Experts of a small language model: width 640.
Below are experts of layer 2 (counted from 0) of a mixture-of-experts language model. Rows are named router (the router's row for the expert), gate (a neuron's input weights, with its number), up (a neuron's input weights, with its number) and show model dimensions 160-319. Each number is 128 + 24 x the weight over its row's rms, rounded and kept within 0 to 255. Numbers have three digits each.
Before each expert's rows: "comes after" lists some tokens at least twice as common just before its tokens as in all text. This comes from a sample of Wikipedia text that the model never trained on. Tokens count by the router's weight.

# expert 11
comes after: "201", "200", "202", "199", "198", " in"
router:108128131087124150129138113176171154133177118098101102115144129126113142119137097107160161147121114137102114128098156088140089168148146127079123161112085111159141143183085176145117152130101143120118093136101119114122117136139178160137151060146131157175140147108154102123136147098149099095171105155134121133107107092153131149131124128130152161126153111155115155148113133149150147116162150095150143089125138125111141167090103078187128171098084155130118168111106122124145129111083156
gate0:106115113132130155133134132134112159137188124114126090153136092142139161140112053110148127104130137126134149120130102111163124147105157100054131128128124097112130112172128158112118114123103135127144113143142130065090140115117137134155134108114106141147127145090138148138154106134137120110147098137103121106143076133128134125107152112112091165130157087131153094097128145110125161081136163136115172065125112116140126149106132118153138129165144164149100097121118136126098137100103118
up0:147142137153115120130104141107121111145115133136146135127123151105132108117115167163120097161137102156155119164161148141123165108122103164190142090126129139126103125072113106159135140143137128141113123108152094138147138144122116121065090173091144111118133142137107105126129134130141135117151169131098135110120164116106135128150106168118136113164097122099115164134098125161114129146088065111141094156131103114126115158152154156098125107078132087117157106143121126114119142162152099
gate1:166149139105149154076110098096160176166154116121146107163130126103161096129118143114138141131169133122144171161152139126151091151139170116133140066106147130131119114088135146168102114200124135087151130117126110124126087165134116137142134107118130179129104147093159148114112128141129100141129143126131094160159121089114142114148144134114154121136130152096110110086113135131125153120158122162127144100121152146144105090130127082149130111136145079169149158118151154075118129133121119
up1:135141146108091139106147126113167156138138131115134166147089167115117114125135107054148119133085146159089129142081138146157106141124170130110171118097120099126106131113121083129101095167134163119168110125078146143178085136114126151131163145147110128134121142134150114146126142134124133124131126120113141096136133120103125096137155161137118138140156128126127110098114164141133166148153115165138132088144134093147102094143115058121101115140091157112111139142133123074095090127154162
gate2:096101131090137090116109127057145087147146104131110136099109129158116115161136098114122117101104101105115118117109088089118149081128117144112133110138126105137115132129126105172148103112126170105123162124128121119163121129099136108118153121096179118101099120138156153103117121099146122167104062145124083134100111138071113141142080137126113139144174177117145072155086116166120125140124145152134114104118113127127159168141132125124111063157152108126155121117121103119125105068168165
up2:110153136168111161117164173173144137149113100167122112142119097120116095108107134114120124140156165139164158096170153123145131104110157120082134125167127101107161111128137122137103140079119100127140110129178095138107152134137108098143094146156137111157103173082112116129112125148123119119146180156107164145132110144156104132148167113163136135109083105114197145145186135101173108108122119141138122143140121150117164119134119144146130133134140131108132107150149156165087157172143099
gate3:121123145136148087152156146142110113145155113179099132166136163122132142138155127154142098132121143096139124161143152160120120131127149120095173157119128128147162098159150127130176162121097161163151135125102173140077126104132115182116114137178128109118144092088115124104090118119146106152144086097159104187141150097168163151140104165129121154131139149106079122140113138112158095140101113128170128167159132095122110129114153100125156115144116129109119133138115117120118102115156129
up3:089168143096159142123099143086156078108115119098112139138128127141114127096139157112148102135120141109175140140121116165090155110172107131102120105104155133122147117122103125128109093151144138145092105127154134096122121165162086145097140136151113134112156145138169170157176090120135147129160087154082136131136139134143155122153123155167155100147172122114178153141105132110113140109178155144124118070134153152097139122135140147132117122132151168089137141080109143170100120146070135
gate4:078147186122090166131214129118137125116118091114124154136096150140126118164101115129143149129127116125111085132110108106103127145146127123128150156121185132071135168121125112164095088145135113083098104123117116129111108195146153131145142115116141168108147108127175114112111115151098181150140120121179137109173113110179147113126144123097129168154134150125115154152081162104122122118149086101147159163145088093151140136141139167178145092130092164128114148100117136114156161075120132
up4:104149160111157106123152141127097138097101163147102132144185114152138109111134122175165115140145131157134123141168166105150126141126102083156099129119123118114126114131166123127124090092118127151118124137126129153116128128158111132099118148156128122092126107104116116161132083145108154109165113128179143116116064141078159118155113125101117177119138112135145138167088107165161069119091103102143102150165137115142065113133122159150168139115137150116150102108121096138118106137128080
gate5:153112107150105150157141117167119125147159133132119126117094098096093110095125107122178150117108151152154144136108115073151110081130126159131117127147097114086132130176129086096157124104172080146123110114156091071086098124108182133144153090140133111142132109131107093143128174124116091115114105169098151119143109141128073089131108121159134126126147165174172105098109093129146131111128178111129181085148083158151101138096191102164114121117131129115133104206106126172149120173107136
up5:120114094133149150150123095113153105109113150117122093125159100143108161126139140137172131140103099094136123155116106146136096143121151160125129143106147104121138159109129123148156131132140136123118143139122119122128095120103157135179131097085121150165115113102103122154157082147109174122123125122111139130129136123140108119137185102104139122116152124159131127137142130120153142159121151126124133109130156119113122170152095134076163128106111176133155157160143154137085113138121135
gate6:124130133109134142132158136117183101115121139169068148123115137122126156156128122104117108137120121146109154106135186103169139137146113152087128122107118122116160132183112096120127148130139142100124150139165140124127099109103160154162116066133133136185115165136175117181151140098116108126156145130117153144145113155154125131120123094107143119133095140135171129124123124114131146115169162121111175138130113098120171150098122067123112128098177151091159131167135157123125137111132145
up6:107111150094116142140159121114192135162140125115095093116100124130136099083125129162117093156151074109123131139165094114155140098147153136098105184138119144119104131116113128158148119123144101124146101127133126105079132128118135152124130156131099151104121121147107153142162137106153121095130128109124127131117109127144121117147144079101146154167180147176108114095126154134125120146112155105145135136134115150131130146123134121110135151107093099128153108163148086113128112130171111
gate7:080095128084117136196090182112146165133154162113105122163113118185157137076117114162076099147139129108119123143168111112092142098138137077117148136074129166121159125087145151133150162111151118168158097107151111098123116069094130128134086110107095148137126147076156133120116156157154162099148169097128137132148186134142127172119137121118144155131132116137121124171086130142148117112131138133162097138123106160122121159096137118113119151135114125132112125134173129121133123110083108
up7:155120103161122086141102131168122123153107108093145105135112120127162148114096141122121125135144139137134125146151125133138144144147132140107100108138105094091139120119111131137142144121128135088111113127117097087118097108116134085160146089128139122105101155112132102170125131127115101108147142139151111164153139122127131124153146115146120123109149111135125112113145124175141085120137135086107153160157152176110192148143122142147154121113128086161116109104152143112093134079163155
gate8:129124130093134132133114149163186122106134137167128133116103156123147104177103140109120115117121146143109157112079141121143141140144163120094127119128155107133177124099088100100137147131151108162124102143068099139104119107112163167138153101154140148110087135173162151146149122101113121136116096123147110158113100169143185113149096127099138179097143106128128097085084095114118139148146144088119166100124129114113130083137149113126129098119172145145078147080147094147180105152143108
up8:133144154155117119146147174144156168165144142153126098133101105131187103159098125107146098172127115120147166077142163167129142143153145102126112176112125136127111127115120125122139121090152101133137149156097153156112086121113155163157119083111152132157120113158134111124159174124092148136125122115137116133170152126135181136131118117087106145123140076124156164124128088131139142132146113089116128147100108097099135082078132112144110124147141158112094160117173121118143156125130133
gate9:116089099095123167123123113101115109118138131160124143096147134164115122168130119127137104140116154134150105135179110108129114108104115151120101151125129134135142107107138136134099127128111149114078150155139151196144133131144122137140118132148142120126140115173154152109117162128105141132105119117104129135114134144108134104096111152090140169126195134143137124138109147162126121150122130156065143138159119171126127121107125112106147140138151152157147102121142099101140092067128147
up9:119173140156141088100146096134109155124109113121134112132136131110153142149090129134108108131143115135123164128156128122116170098140123116107142103138110181137168154135159124105177154118124092124140091127121096093094144136148089160133108125145117097132090138103147142155150132145136101122125087067133102108119164153146140134121189123130136128116103118111132098122130097111148123142111093105186085125161121108131154127130168159126116142093145094089142122101131164101145160159129102
gate10:133145121155097115127150156101137128153123124135157126144132146126149114140143108110148127107138158178100178119114102112089086163131132165135110135146106128127137149158138115134102152099109109149135130094095104178138143150101128106131120167104154144092090126149103128137119087124153142121123100149151081092120094109144117110118146166147113091129135181109155162190104126138099125086115117113119132173118146123153152112165131117157070191121124095171120134148162098164118128152140130
up10:116154126109127158115103112118104140144118123096117143120137093100113109156152124160172094123131133132131086079140134136114145123083148089134154109206150117139119132148133120111129143088120151165121130142126123098138136127145100130184135145107158079103170178182168149153136105102113148140112087137109123119155159115145177139116133138100094162120117124152088073150145153097105119119143148141140156127145111114092086165113119165134131152129149127163092145113115136159118106119079098
gate11:091120132108076068113151107158176166089144094117118155149167184122157138139114107104129106134080166136122130193121090099118116138111176105142145135134103127147200134159109159141135126137096137121106118141109090091141115152127158130120087100120135089143082110153189131148159090099136077134152078127077152157105121154117127131168088141125149107107114111112136089151116118123139111078154146115142123147156103143102091123132108116097121135119095170099140169147122139147099119154123152
up11:140135070136133154130126134165137143149150179144134094126123119129115120155127176159120136130183099082147114094127151120126140124141087136144138122156129140097090137142109145118124123121115086149150094133125152153131104135137127152146139159187161161141122162119093108146120142121146147122116150110124107126136131122174093149094147107196116148111072160121099142101110153150119128165128176095111117134111142156121118155127128159141099113096126099150076091129096151137121145110156130
gate12:124115132144118166121139144161126136123155112119141127142138131096143120142136143130146107152111150139159132106163115132095075091123107138145121117151153122138151134131099140181154139107091125115115081117128071161120147112130165190128081109141118135146123112112134140158133127153096135105114165103136135144119143132138143136150168113158125137088133097136135121115106123117170117105112067142144114166121110130163136123092095115088105136117163120139153093145117144136164172131142141
up12:150126105133146110168114135125075103104110153124103151136153163141089132119184150110123096128070153098109122133123124126146170187153150128150137147158102167113133150144136119126141125082133159141158137143123133096139119115114101115105152152147104108096132149094133130126156121108172092098141098093125131130100120109133118117126073153159146114130114136108115114144129118159126128135115162153120122085128170138126129083129097139133107112141145158122124142096103136119113135152118123
gate13:126118128133158125124150156123132125113149094106109152148126158157108108120139128118142080124134150087143116126167124090092116157075142114124129159105155119128144145109148136149162159152088164175100089117125142127098091110169125125127119129123156166120121119120120164130111138098117122087096127120078133141137114130160170134122149127135146111149132132137125145155140114123146105133126142103105104176148140106144149129139113123143138159130145125115122092122144112122111145126098140
up13:067118095114164108121162137177119125084141135095132111115133138102098151116100160136112165112113154125079113137129132139137143104109134090158090159135166109149109129190140117159124137126100151121140148165124109109119129100126122151143119119141100092121157155156154165071148116118123150115134116085094125123121130101144114134102115114140089162110146126139137133116135126134104190125136127115160145094146109141131161148115127134123137127124123129149082103094097112109129158138146102

# expert 5
comes after: " in", " of", ".\n\n", " at", " for", " on"
router:076165144115146135117153120129144142130140122097113114128151142120094099145187136089145129129096088141099094115089146086126095167143102142106140133138092156188151107162103159146115130140059158070103095148099104143156176158162153120110129094162130129145161126124155144114122116088160112130167154142129122135101096113148141152135118151133145117111117131140104161151120120137133191159103111093140127141163145140085155134107083124152115151108093121134099171107104121107131141103100153
gate0:141137105124140161147147100098149120198117173161134092132114128110071185132136094147172140148143133147157133134111124091130111167159146122152143151144153144113118133149094152160128095147124151128096085142145111137140152133134123112140088128151104146137174090149133165138123128095159134104157145146149132148127140120168131133128131083113151149117179152161110170179157170106136151129174129115163096108129104154115140167068098089134096112089108123174166093125133129164131112151132088
up0:149115151122132142133154163144117114103123064123125089131132130131189106137154141118109138158113128090139093112126114164143166146103108138091119154122141150135146117162135136140136146163197135100104143134089127129139132149140138138153129141120159105139103127139150124123150118101112112143126146118117161145096127142066146104171120174107111116167177119073166114108095119136098115114122139143149142154095151096105153116155151165153159101138097111080176137097118076104157142129145166
gate1:138136155103096109111156088139094132152114146108155118116142138115111104114149135128164131113102079188152134133127136100174107136167114157127155125143112146205168117111107140101109090116101130090097105141137121148154122121114168121115127138155150087150107116120151154129125121083184078163150102156132123160101141137192115116192120149142089150074139123099129156106153133100121140169139124136153094115166145168123159149135105085145110168132092116137112131144166142154104119176093142
up1:128133111130119094107086083108127145105101177118144082113124169128123141106096102104126148125097083119174100153170144148173120121136184138125149147142137143141140110115110108162130111108079112123109142152127121084125074088105116111134112137126133116115104156155104145110126123129102114121126122150103149119133120189117086160178136149163171158108131145084112138143117156103141144152136131129115145093131103143093082144151143134128122142143122161128143125142120101092101119161161109
gate2:109105111134148155106126139187129128150106140149138144095129128097077111126127163146131119107133139113115142114124127150107064159074134106143172130102145076136134119129112116139168145177112135107114122164130138142155144132137099096134170101163146089128095156113077139132131108134117154131132171119174140150142141135154156143142166113101138108102102104124091063098129158114160141127098097147126154149110124148088140149122132143143181132123133149120129119133110118137151155087134122
up2:103132119135095109097124145115129089142132121097155096098104109144155169082119130141137135123135121169070125144144119152121137163147082102133131097149100130131115130133109145123157113100164107145120128133121107143084142145117116145097136139127145082109150105105143148137139133042188143127098080143154123110126148125112099172111105144110102115155116134148111125141115129146173095126109119137129138109127139154108166109144130157127159139170159100154080137098105097134094074115163150
gate3:129159125130159121151095148133108109126145127134123133100109146095140134089122129166155086098192140169092069183111122164139141124151106083109118096144124089124141157095113145118120116152139146124141144133157133107097074083159108135145140130164170082167131140093102086140110094126094116116098112151122118153119138098099075157149125156133137105095114123145071120143131115124145124145114159091139109133135173133112141170129132128123130105119159092093133164096100109156113133134164124
up3:107105111121126129149168125155185143140084151123119113130141117173144146145108159131125114121109119161111129122138150104098106121165096125135149148102110159097123119148137094141104147136138135130155095142135131112151089134116127165104162146095112091129173135091122129119113154179072120147078089133125089102135140148103085100080140147102097140142123137109116134145148122129131130116162136113105122110129111172119129144120153109157109124138126104137158131133115101106146089107093139
gate4:109116151139134148127100102114149143159109124120150133100181141079122157121155149129133155119113135159178126069121137126125130150132098127126126097138153120120129121121138148167130165131161117107121128148117163163131108114116150143101123119154107086113112140110123077127116156137137115151106125150154137117073099132161145141162104126104127093125127130156146154154148110159155147122140149130113170105139165122122098122103132140122148154134096161134162145120093152158193171147144135
up4:119111118124165143141118128103136141115102135109135171144161170097128181160154111114094169134120149096138170119138094110162073137132133137141148124098129166153120154187136096124077144157132160121151121171143122132159163126130154111122167159162118145127101159103127083136120149172122106151128148168166143116155099126131076131160099135136134129144084094081091125131092124155120144161106129119090144129148150126172119112145133119115087156128141126087117131157133144115150135149178129
gate5:152094094130129087134084151095166081111120100152092139160131087138125168140150122097093116177139106122143141108120149146076133151145096129099105114122126089116127141174100111108125161113130148125177117173088125175130059110121120130164108160096112110144131169140118170118126136119144152165154120116121125175133131144136147131167130117138085119112152105176098150182141109124102154111124150151080103160157152130147160108090124105140112145107096158110091140177098160177150071121162147
up5:156092116142107113093127110089111080169144131098117116097143135112077127114131130149111169113107132110100176124145120102122124133110174128151148144097101148129134129130096107111113148161132106138118153157110111153149131110128103125122116116121099114131122162124149145120159127173150165117188141141090103147149143099177119159136164118117141159155169120166134113170145087149079098139116091171133143127137153157179137141101112114134144135142146115112124105171098113121131100172078133
gate6:107149168132152155153116150138142136166104113101144131141108121091112103141145139182168149145112132160125099110112161140134097136102105137143117178114092119114125141188139120129105152109124114106111130133114098138126150128141145129187107103139175114087107145141129159124110097144129118090162131139125107122131157163103178173136070123094124154087127108163150122110140101092140170134115110106133133089151114132140131141121144143148096132104110122151109160118156128129143182106143149
up6:105135082157169139102117169096105085132120134128126174153090115192116138157107147111138103163103088164119130095105103116134089117097083168112082116115126119086114151113133136118139125136151140153157169130121139096133152129128101130117133137104150119095102171141134127155121097093140133164159146134130151116130122164147107091167116115139085131127158117096149113130121113121101156136117086121150157111164136101161159126151159151140152152121130105185105143133134149078159113114148141
gate7:123116108129144124161138120146137118112117110120120168081141144115066125133134149162123075124123112142132098086119118100114110141114100142131140101137141162103154107105105178150110167096162113146140091133108166078115105119125128117123172113160134142170144139112191142133151157135121114115167132115195117156145140119108134154165064152122187118138086125106090146165109144090129120139131132120126143130158116135086123142091120127176095135102150118132101146124154111131164133094135132
up7:091121086141123134137132116109113063108119143115139149125134118139137156099139160124106119106143149093105160138183145102104125091111111170112120148123111133104122142133125080142152172127110135148129135115128134127116122135080126115127113158111142130154123134099147119121163151124137133123126112094164158128106093144116148127113127135177155168148058123128119102126150121147140115132083146117105164152143136115150118140156131130128130144108151141176079136107115143125133164119134103
gate8:086139102086121142174145169102148135140125192123130125137139121138073111120142156153109166132109136153128126122159177142125135122104126130146144129114144110105105132106136155114152111079160130118162125098137095134133159111142103121147110119123141135155118122157141140116099115158151109138118129130111128151119101142131119125119086112122108104156162117109108121137102103140143121119131126116161101105124107147150129122120131105159122112091153116130139104123126130137092140097103108
up8:175120125103129113154152117097129108175136177145147112125140155108078109108133146131126142136125130173114141088124130125138112130118104097131113116130155131124111151126144096087147125114134143172105130095110058104108170138130127099086177142127120129143128115155131151137121147147130118088134084123108104155114169125146144147126132113144092144144145127095123142179110093116139153052124115125137129132108125160151142139137110121152173126096136122125108100147162120117139167085112159
gate9:082127118130150162176147138135122113087120134144121134101114101130145132090113075154157134116122162122098086107133171172082156129147123114110116134125119126067130149108134154135144124114135140098147112124101109118096089167158098151116134089156143141106154148147137164110130126123111137167150138128141111160140136133131157121108102110121137199148153139141139125165134129124126120126132137150139138140083103173147103129139140125111098167111106162117126116110108127154100146132115119
up9:117137109139150156094096136071114080155128143114149146147084133134152160120154142112113108149130139094168100144128146108111140121123151161129128142091126147129056142106167161176135094119099094144102115120149093161149165144079136077090146106125087127136125101073131129154140124122140143132152102148108140160094145141140145152115121146148125112135125151085143117120154099115135133158110159129157113132132091096155118136147079115145133138105110115138135106121126128111168122117141141
gate10:090072126131102077171143106147113119137109187119091091149152115121163137137182111133128142166160137133119165122111125137105134126130125076118120119164133142110126161156167177104136143100108121112063145152136135126108126169139145210099132139137130149123095121113149109127146148137138117147111144119182109139117105115111119133141153150117110147168066089099124176143125160096077072095081150140131144177112124129145100102140115159130146155082144109140110121117148133146124158104079103
up10:119155173109139124134170146120114147140138089124144139106122165140158131114107126112123148150104122145130132179140147129121109133129148179141127150131120124132141096127136135176142144139137135140171149160133144124144159118100133085110112095109129105115153155154143123123148139063134093111114134131118154107118116140166140150112142071095092120115141107125107086115089138124131103122168151105130113123170104109143141166124112108127142146114150130143086132124105082106143174123165143
gate11:082118131089116135148140162160158164144125152137142137115136118141105107156073144125142130091122169131116104152118108173129119152103150132108109187105106133149116111091161086074123162108125152087123107121146109121101109111114113134111105140156169157187157153166144122141142122129072089108112128114112138113138129168122124185148121151147150115135149120167133067110129115123134117113100102121128122137126139168159135157123141109137117116123099136082134134119116098083108118130104108
up11:142107096137151131113137127088099124131145145067143127133117144146130150096111120141121181161128181140097130104104102117139115143142102149136145094119132140118083121143137137107128134134139131116173095144127117161119077129128133086180113142137101121137160113119121151120135108151139164123126131154142108107149131135118090105136126117135087169088143157086156141170134116180119160097094117167149103123157155129115150120134152118106127159130140095168110135161116135153164153153124153
gate12:104105080148129110142098157106126145115117132143112092142149139078160134155153142105131109126144168140121149121130131160140101154171137156116186142117129145083140140121172102149139128153150173130141162164136131121091098125131128128088129131150107101138175172125100134135115116163097109181124113138123178082134130134097111108173128108151125118129134153122150111137119141110118163090156134120122128162113114166120103095137134142100105151131137110143110102139148119098146130105117118
up12:143150128103176128141126108104116078127121137107111195128114147162107139125096082095148155166178133102155117169136099122104143114098135128099104105129136151127118162099137101128144077108101161093136101124145152140137145097107163089108125163124133109132112120107116136131128115091132183118154109142123120148090109158159163103109119151116134123165131140129143136112134160105108109114141126110153120111130131134135149103091136107111109108079123109157153144160085123164094144103099105
gate13:118153138131134164142134137119121142109131119104140132148124119099114160156139139102071167126140137122153087112140155151104112130088101080124179128121110123111126125147124162093167111084149123160127139129068103147142134120161137109095118140125149158103171116112116155112163186114118097134160157129136122158152137141163126158140167170135140188154136123158119119137144157080124096173115114104125168123104136152130103086125134152121130114102137129174128130165132147151105149096120165
up13:103108148129160128142133178110108149082145080134124123120140151127152157122088111107128174125146151149121139118130134168078094146122101153135128115138101184118115122149100109124090141144131138147146150111089116103161114128141153138125107124113130173120156120158122155123130160172124152137133156125180153145091153107128111139175135085127159164135134131130120149116114135162136118080128110114185100112136155111138134114119109103103138146157173155143126160142120147154160086127073102

# expert 37
comes after: " |", " in", ";", "\"", ")", "s"
router:091176148114144141099161122146128154128145119109117120110161141113102082126163124104132136110110088143091087122100129087096103161154109161130140140173086124192160108168107137167122150158075134092104113169103108169156159150164135123098149086168136150163160128138155151091116117088146096128159143135142131144102097115152131138148112153136147123123108092141109155156122121136128154146118115095171117157156146136095136151106088092141096161093100136129101157108118125128127146106120146
gate0:123137177117144188136075141145123123083110143116168079120126131149155165223122098099133118111146138140158140130098161115147130150146091132133111151107142115116091126143103149150115142176108108148147087170126188149127147137129125104114143135121145097127131153161116085134144155130082132091119095174140167124100091137148156106096112148185153145154118125143099127113093122136130168106150104145099115150120108160096112128100125117136149102065091129161138138150148142131153148116128107
up0:113094120121135102102133136159127186100173121114125112170110108087128153098159099139126112140149151129158141179086136119118150096138146102088130140098129101141119156085137149077114127105084143135120092077149109106185113111122167115091118086135097154131120127114131119141112144138134141112102147145105126150122126129111128115152129108106136107142103088110115110096153166067135148130130149116117119157116137092134112135108183112120131146142147165123154084129151112158115149148135110
gate1:125097116129165091123098139155144120148122119139168133149135099110096099114130139120107149136156150112136137190114136093129123167145128127126106124145109100107185128108136080143112132143127122185134162170124139093132202122156128128144170132117112105119083178179164114166128130119105117109121137123108157123106155097139122111168125159134156123151134114135133157114131124118142079112096123109143171065134150105128164190150089131120157147109090099167147126146117125142142093116139113
up1:106137143102134127150132136124162175148105167165133184132144103118154136125121133081094100125171114171175079107150132145135136101116091063166110109109168110185108166142136125104106128099106142139106112075107141140114117128154107168092110144108136153111181146103116112120171121133146162150083107147132129109140131135099109125107096136127112178102119121102118142127134128136150142105147110117167116161102136090113086125119149081117145123156156135095139149090096092170122087102129103
gate2:151164114123154145079139138144130101123127105110111146152150144103144113161153124075110113092076109111118114099133147117120141127130096123139110103127156101125163145131153150127129139108124155125185092124122119158111104116134133135104152182146137117122137123087149127136106103104151140124115101139098126131142127149142103149121132133156145124170119115136146140095124129159092113126066132102160137113094084114159106153144135142172115132114135065101072118114151131134144139096149154
up2:149088204102143135169131124107140142090096126162114108130081155092153158091177142128130079139105111146152090128100118158152118134109162141155068138120116100129155153100159147156136118164092156140122121079118173140113117150121128111131099112133140140093103117141124129121117109153105134109117081170138091131134135132122152135141153112154115088116100093128072088101131113139159146154160141110183127145147138128112119166118088152116108172139119130129148106148142122112136111150150118
gate3:137078129094121100105139128136152144140133139077149109074179143101104127124082129117158171138094136158083106141086151172120130145104100144106134132139090119119136119120122156140120155127122121067112110159098166163117130152150148157122106124112148125113121149141143126172151158124156081127116140125091092124073085186097092139132091160136129109128096104136103138142121120122150135107096128093116136100135138158141072116101152086132089099099115151092093165122120159147106169137113158
up3:183139138156114102152132097133107097121135148118113099114155169118129094092135137088122137174072094156122144127082164110157112119121109156117115140154159133098176148152149143103108091148194093115159143126100115121117141147098100125134169120156127141141120172097125170143147103102180094132172163135139127114151122110141165121141128123168155104150101158115103113135147127122102153113144156153163121125176099145117117088114165145094121142150127113107120137121164125125135105123120139
gate4:161132096133110137138138135187155171136173110139145098163144112123119145129159071122095152103081133162140095171129115112114124113132183128117143142151112089154141135137117167092126189117115112132154137152102172111121091102150122143126144128107123125151148115130168092134084085155123113130159102102119101128119131109144075088135155162086153092127139126105171131112098078116154165144101140077117148121134108181124115099105102108135137145120129143150109133091099118100127126111110137
up4:144110142094065148177130097178131161124121122162158106116115132109124111136118105126165115120074080107158150138111109101145155155130162133091126151138139108111092126097130121110112114116135070146147083147165111108152077106101136128106161127117093131153090113128147121149090106122118149143143128134109110100121155089141152141145126112129141121100159141112139116109108104128104103103167138147102148133187158173109111119143118137126129076089113149150110111115127131119151106140106164
gate5:127104182093115077163158135123144128096152150155101136123133134100133170112135145138103093130097129168132141109138153132105123127145138125064137105080106128094124136147142140111093110145165120094138056128113157135148123128118117180099167120158089167151146149138145122113136127096138146108112141161131121107088124106156103156110098095118133173107117085124092146156103144143106132115137178126152139116118139099137122183075130141131117177089121151113131129101142116123124127127101119
up5:115128142125139115110112122159130141161129114133163126142122183091120123144097118104130141132129104138098134112133094119119089175163147131165132151132105154142103160149119132111121112135137109129061118099101103096110139139114118089067129118121101119113104101103157119133099151106158136148137111147138087129133134126104137160106084171082134135174107136142106115113166122116141134124161147127123157103095108099115117150144097118137133147158118145115153103132125169156089135119104104
gate6:126089135092147092130156140163140177124142139138105131070132146137076113158105163093110108144092139173144071125149152136085138135128104121108167168118148124126147066114105162097145112131114140098108106154067125104140113109128137097132113089131130075155150154155126163129153151143117121102118097107160163165100122120148172155160080151146113155126097079129087137112112108134104138135088136093123160152119151113078115143089150089134117124104135128108145160157142144128126137122152142
up6:124126096142119109136138099145124153140110102094137070121100105127140119112119129122088118125120162135149158170119112111141139104130130108157120123114096157156145120105123141099142122093144078141161125113100091072138121136150099105163131167128118066153137143104114167142100122129120128140123158111142167123156154175118140165160094148107135085127178112117113133142086145161179096130110117138128086192102144115129139123130117114136130136173109126116163143100141108126143111094159144
gate7:181135168139129181090129135091151117148109109134134122141118075126140117129118114101124178105127124118129121133106108118163134121120174120086140161127146063102153107106090130096092143115120124142144125148133107108128120115115130135146161115128151102140122172101170108088144143146130100128115150167097156115143123142159166133167142078159127137126092100120141112125105149122076139130162139132115093092082139162155132134148087117144113090149089098174130092130114146133149151117153180
up7:110058090132129130075143114131114133094130133115157133151187142148139125145126113113122136149120124134121149115157103116110079113127166132115145082192150076128128125136115138117176109136144127155111156151108119123160114122129168140160084105142134144115122138160103102138161122141092100109167093121140102098145134080140115114159132146098130131168155111109094128122131118159093136136147136142087145135114115107159099096153132171148126163119159151130093119156165099113106129134101112
gate8:135133142088147086092160092142136139110108136153103127113165118106142113148118144084114122139126100156130109153145168150083133187093053108093147136142113141119107140114144115149117151136158120117137107122109154118112144150149132194109150123114129120144161147144167116128144112155094092134130141115162134101146103104136167164124086105125119133145105138120114109137173133103119126147075103104121118125099146138123103118123138088116139123088079137089139122109061117132144158127122119
up8:128121133138131111101175147149105183106076139181146126122158159156141116138124105147093128122147133142162104095102085147120120103124141138149078131161158129125126106107113144148108117149092130100086137121131124105151140152113084099124136139115127093103143087188135141118135140128092123119152120145127142156100145141100134128099087123098094128181095112158113104103088122127108142121092144090137117135159128085113091140156122143134110122160114126133104163109142114152154131105157142
gate9:147134150144124082147128133121142164107135134090097146130108102144108134149124126136108121131111102176160105135175171128116150100126135140122098116116133114148148131141137127125105109135130153117097117182086163110150136090152111136092114125105129141151161160156097165131173141095109139067120153132137152163127102151165136103107139159181167154128127128135126132126142114145134134162127188132139131129127152166098149168163165128149118117094110156091121163122155128093147144167121224
up9:106086118122125172141103145181145103108131140096144152132111113151155114126133096141152125159123147100160103098142140156096101158135160111108143117116166120115102111169129131130126101150120153119119093144105177110105101134133147127167103141103145075123103135129140163126097108116117114093148125151076140157147181189119158090116117108134089124171118131104174134140134161127134128079122123183150163147098111132135152156113127115147136152133120113115130118150135145125101132162091122
gate10:102152114093150127171138089127124093110130125088140147147118129100117124088121141164107182118112114165163129107160139110134136147138146155111151153142105097096148142145093131123131119146154153105137169130112083109154126184147131116147130144158125134122129159104121102099100123158112100119160142121131142153116109116165120135074123113162132122148138113146097116119146159147094137186125147129131116095112110175107119129125126142156145141111128092163139141126106164167149134132107145
up10:155117119154113133124155107098161145142117087181111107124133113149141129136121121108176092123162168091130134160182166156100119116134135092126136136089138133122103146114158109122111118119143128124083170079188133128113104138128120068085141118124157126144117126085112151115077139125123142117105136137088078191103080132129129094121165129121133183148147140105122160119144126122107148116178138096106125177115155169163139101134087155146141097125122147128154077167134094119152154110096126
gate11:086128115098091120086146146108135167105128118147101097127122104107168135153126151102097104100116141122174098120153118107106156092125144110187149143154172173121114147099122133119148124127149097114115150171105115128131124096137102133112139170137117133119150117148147195128134131117106131166073101072108156145135134126164106159122129123140148129126132082155177104114156134173104111141137099181106124119144147096134085141129103084094118091153124162120108127172096137127131122127117097
up11:115159152097154147126115130122160126161142148184151145138098129148136138114149141167161147154143122134123185099106115110112114162121158157148154159125148129096157108093119138172096133116149157155140116095118107127112129106140130116127162140175136119120114161137146093119112116121105116134146144155124102122142137097169166109169133147130126141125135148118154121165101127120125147147154102112172107094147115105165124121130121144107073150113119100158169101142159107103100115121170171
gate12:085154153106127095195115125150125146144132173120147162102118109086168156100147114152122105093099123136121133108103146149108180189162122159119204130099136105139147142125148101125123138105134090150174145156135176147137132094128121142091147110119095112140196140150093115159094144097141114115114120172173161132172087118114104133112128134146131117111164111157136123118084129139155116115117097136154139157098170142110141159090132121098104132127147153126129151108109106111094136127126126
up12:121178130131133075112152126087123172105097151130147120100086109110104119125130159060127139122101108137144139117102089128107169113133108153146153120137138101142123130109134143132092127124149137118145158136104099143172135154092144122160123111138115102103113123098150130125096125181055128147106089134141134086162121125165152118131170160128150115148150080135149159120113091136127160107079129116101129131130092115125150113116125134129193177077105126160151142119123116123121173137142143
gate13:082147190110100180119101154141126111123154132134088109112129122094151107141162185133110177100087116093194113138115122141141124143152109142104155121137106155139123081148118172095134150151150084137132109128138140121162126095139204081118149144096117099120190074157107173156103125118124120130137100132148155144145139117119131090141122101174132131101117100182147077143134117083107082118095093119151141133105145125096128156088156074136129164138146183109116181091132169132131168127109125
up13:104117126136138142144104124116126117153115170144149134145127097123158095116119124115112106127161139153153114140112092121143096145142131176109113132164091140115171147138131145105138109139109143118128109171114140076133110092153136103134153164114122133165128157145125151087088137111111124119128140145151107096133182094165151136133121154137095099119128118110151094100111119111138101144137155112110122134172132175112145122095145151126143143119113126129104138103145126083142087149133145